config.yaml
d_expert: 128
activation: "squared_relu"
routed_scale: 1.41
lr_router: 0.00205
dataset: "wikipedia_en"
Below are experts of layer 7 (counted from 0) of a mixture-of-experts language model. Rows are named router (the router's row for the expert) and show model dimensions 0-127. Each number is 500 + 25 x the weight over its row's rms, rounded and kept within 0 to 999. Numbers have three digits each.
After each expert's rows: "comes after" lists some tokens at least twice as common just before its tokens as in all text. This comes from a sample of Wikipedia text that the model never trained on. Tokens count by the router's weight.

# expert 58
router:505464507476464464492514461477516533526473553514526505479536515532543503490489478546499503510496527481489447488564477450519474507477500532482513511496446488500525476465483489513503523500506500536518477497491489517516540476477506464497500496498516529481504484468501497523506512495566519540511511482477524522490487490459506481445517528554515490452527460496500508509515448490483485477498
comes after: " (", "–", " 3", "19", " 2", " 1"

# expert 105
router:533492472525522483486471522473520489481510509512483516547492511485443543490499463517510512510541485512492516530509490493541491505480485494491542526487507440531511489521483524513508488526512521483505486504508526490488464541494484498460521548473509457532493540535481555473539515512465528494500514515480508536494510482509483541495484529468512513469522513489453461461515529549527454481540
comes after: "\n", "|", " ", " No", " Year", " Pos"

# expert 65
router:545499516462549525460486473512512479505522557502522496541471510452467519519533519439443502487495476480523488499513532484450540516484509461528499469469466498507523498480493513498485505451503527500536494504513463501532498517523508477464499472473459513503477489514476497499505509506522471487539439506480512454484498485505448511509502519460483525485527475495487500521501494522526475501469
comes after: ",", "s", "es", "ing", " well", "ers"

# expert 82
router:486491496497546502502516526486515489438532522474533444505536469501509510514499525515472494509494529506504492496523521486498483504477495514547526483490437518472457496523490493523549558492482510491487506487545480495498455492512528505494506472474503498465473511516525480480519488499505511441506502541493469446511440492478462525527504496521522509515506516515448458538490502493470511456458
comes after: " was", ",", " season", " later", " he", " 2016"

# expert 41
router:499517492463472470487491502500528484506492517503483530473511515514519515485540478506515464480500477486487520535561529532462506543450502475480466509480479472515498510516479462476494507511529488462511453495534500529492479460518459496527475525471485514455491522494511508527534493502560516516476477502503431519489489500533497471523511531529504464489475536508490502484499531504547428484509
comes after: " 1", " 2", " 3", "1", ".", " 4"

# expert 92
router:488518515473487449465520487491522508524496509453549474539493498481452508486466467499467505501505505480485498507492493487518525508505477481475525520471525503501553501523505486464535492513525440474527528455487539500483540495517540535494498490508481493566529462516520575509494481509462519492543468514497504525494465536535500539503478506491471520502502485519534486481509499498483512522456
comes after: " |", "-", "|", ";", " Time", " Opp"

# expert 42
router:505480509497517531475459479467530474477479525541491489514499470493519482466529515504507494538492497480530508534517541494505469472518486504490497493522511472488506501530443511483508532520457471547482463506533511459484501501486512554512518552524493481491449513484455480497499548505489493519465507554506536539543520518522475526507471528483523457517486504543472530510525473470485532501490
comes after: "\n", ").", " \"", "==", "===", " as"

# expert 121
router:503525477514578503482522459500527485507540512499498470535526478436502529453518468506445509506480446517526509517494491478456497492486511499498502520503476497549485455503495505503542450485498529495495495481504490511487511552522491504517471497491546516455544482534516464484494504548515509458484502514549483483520457484487485517481501493491476524530523500528513482487462490478495521493481
comes after: ",", " However", "s", " announced", " however", " time"

# expert 47
router:471477548490529513453482449526472528539499488530474480499504472531468520492476515551522506523491525543492501483486501485520513482537514474486504517523486490520496532552520487478514507494517529478502478467515510500527489524530518521530500488482521480518501501506477487528515526489473498484473512468503506495464547495546546536534493518453512500513518480450477492455529420521490522532478
comes after: "\n", " (", " \"", "-", "===", " co"

# expert 43
router:488501503487487489484546455496541497528530504478505493509538500484520521498535530469504508554542493518490519524539481486474514458540522549531465503484502487511526477518484519515476470517478506477521497457554484495502528497507491513518486524515482537510471482509523505475519470522538478502479459487482518492517508507550508536534511518466453467522495487452502524557458500497439486520497
comes after: " that", " they", " it", " he", ",", ";"

# expert 12
router:497519488510508494466521482485532510489472497511524524483533447498511499482545464509486467568519484536528482496514489493509522509445512470498510519530507501466533489472508503484514514492527546499505484521473560516535492469491496553472482521492534515466501527518537453498533523477484512535496531524468524502512494483469498476523528545502503475491554507539456529468522482475499481494532
comes after: "^{", " |", " 1", "2", " km", "1"

# expert 125
router:524500499505486493460481503509475499513455487544519529484538491455516547483505503527500481508514493526530493535498543512480512557450467509508507524512434488504478512512513496460464489468509490564500491494505490481493473445516552515509529485526524482493514483493481482491523511519495491537450525522538508507539523478477524514519511453478524483529523488529526465463538518513479527494487
comes after: ".", " (", " U", " F", " \"", "F"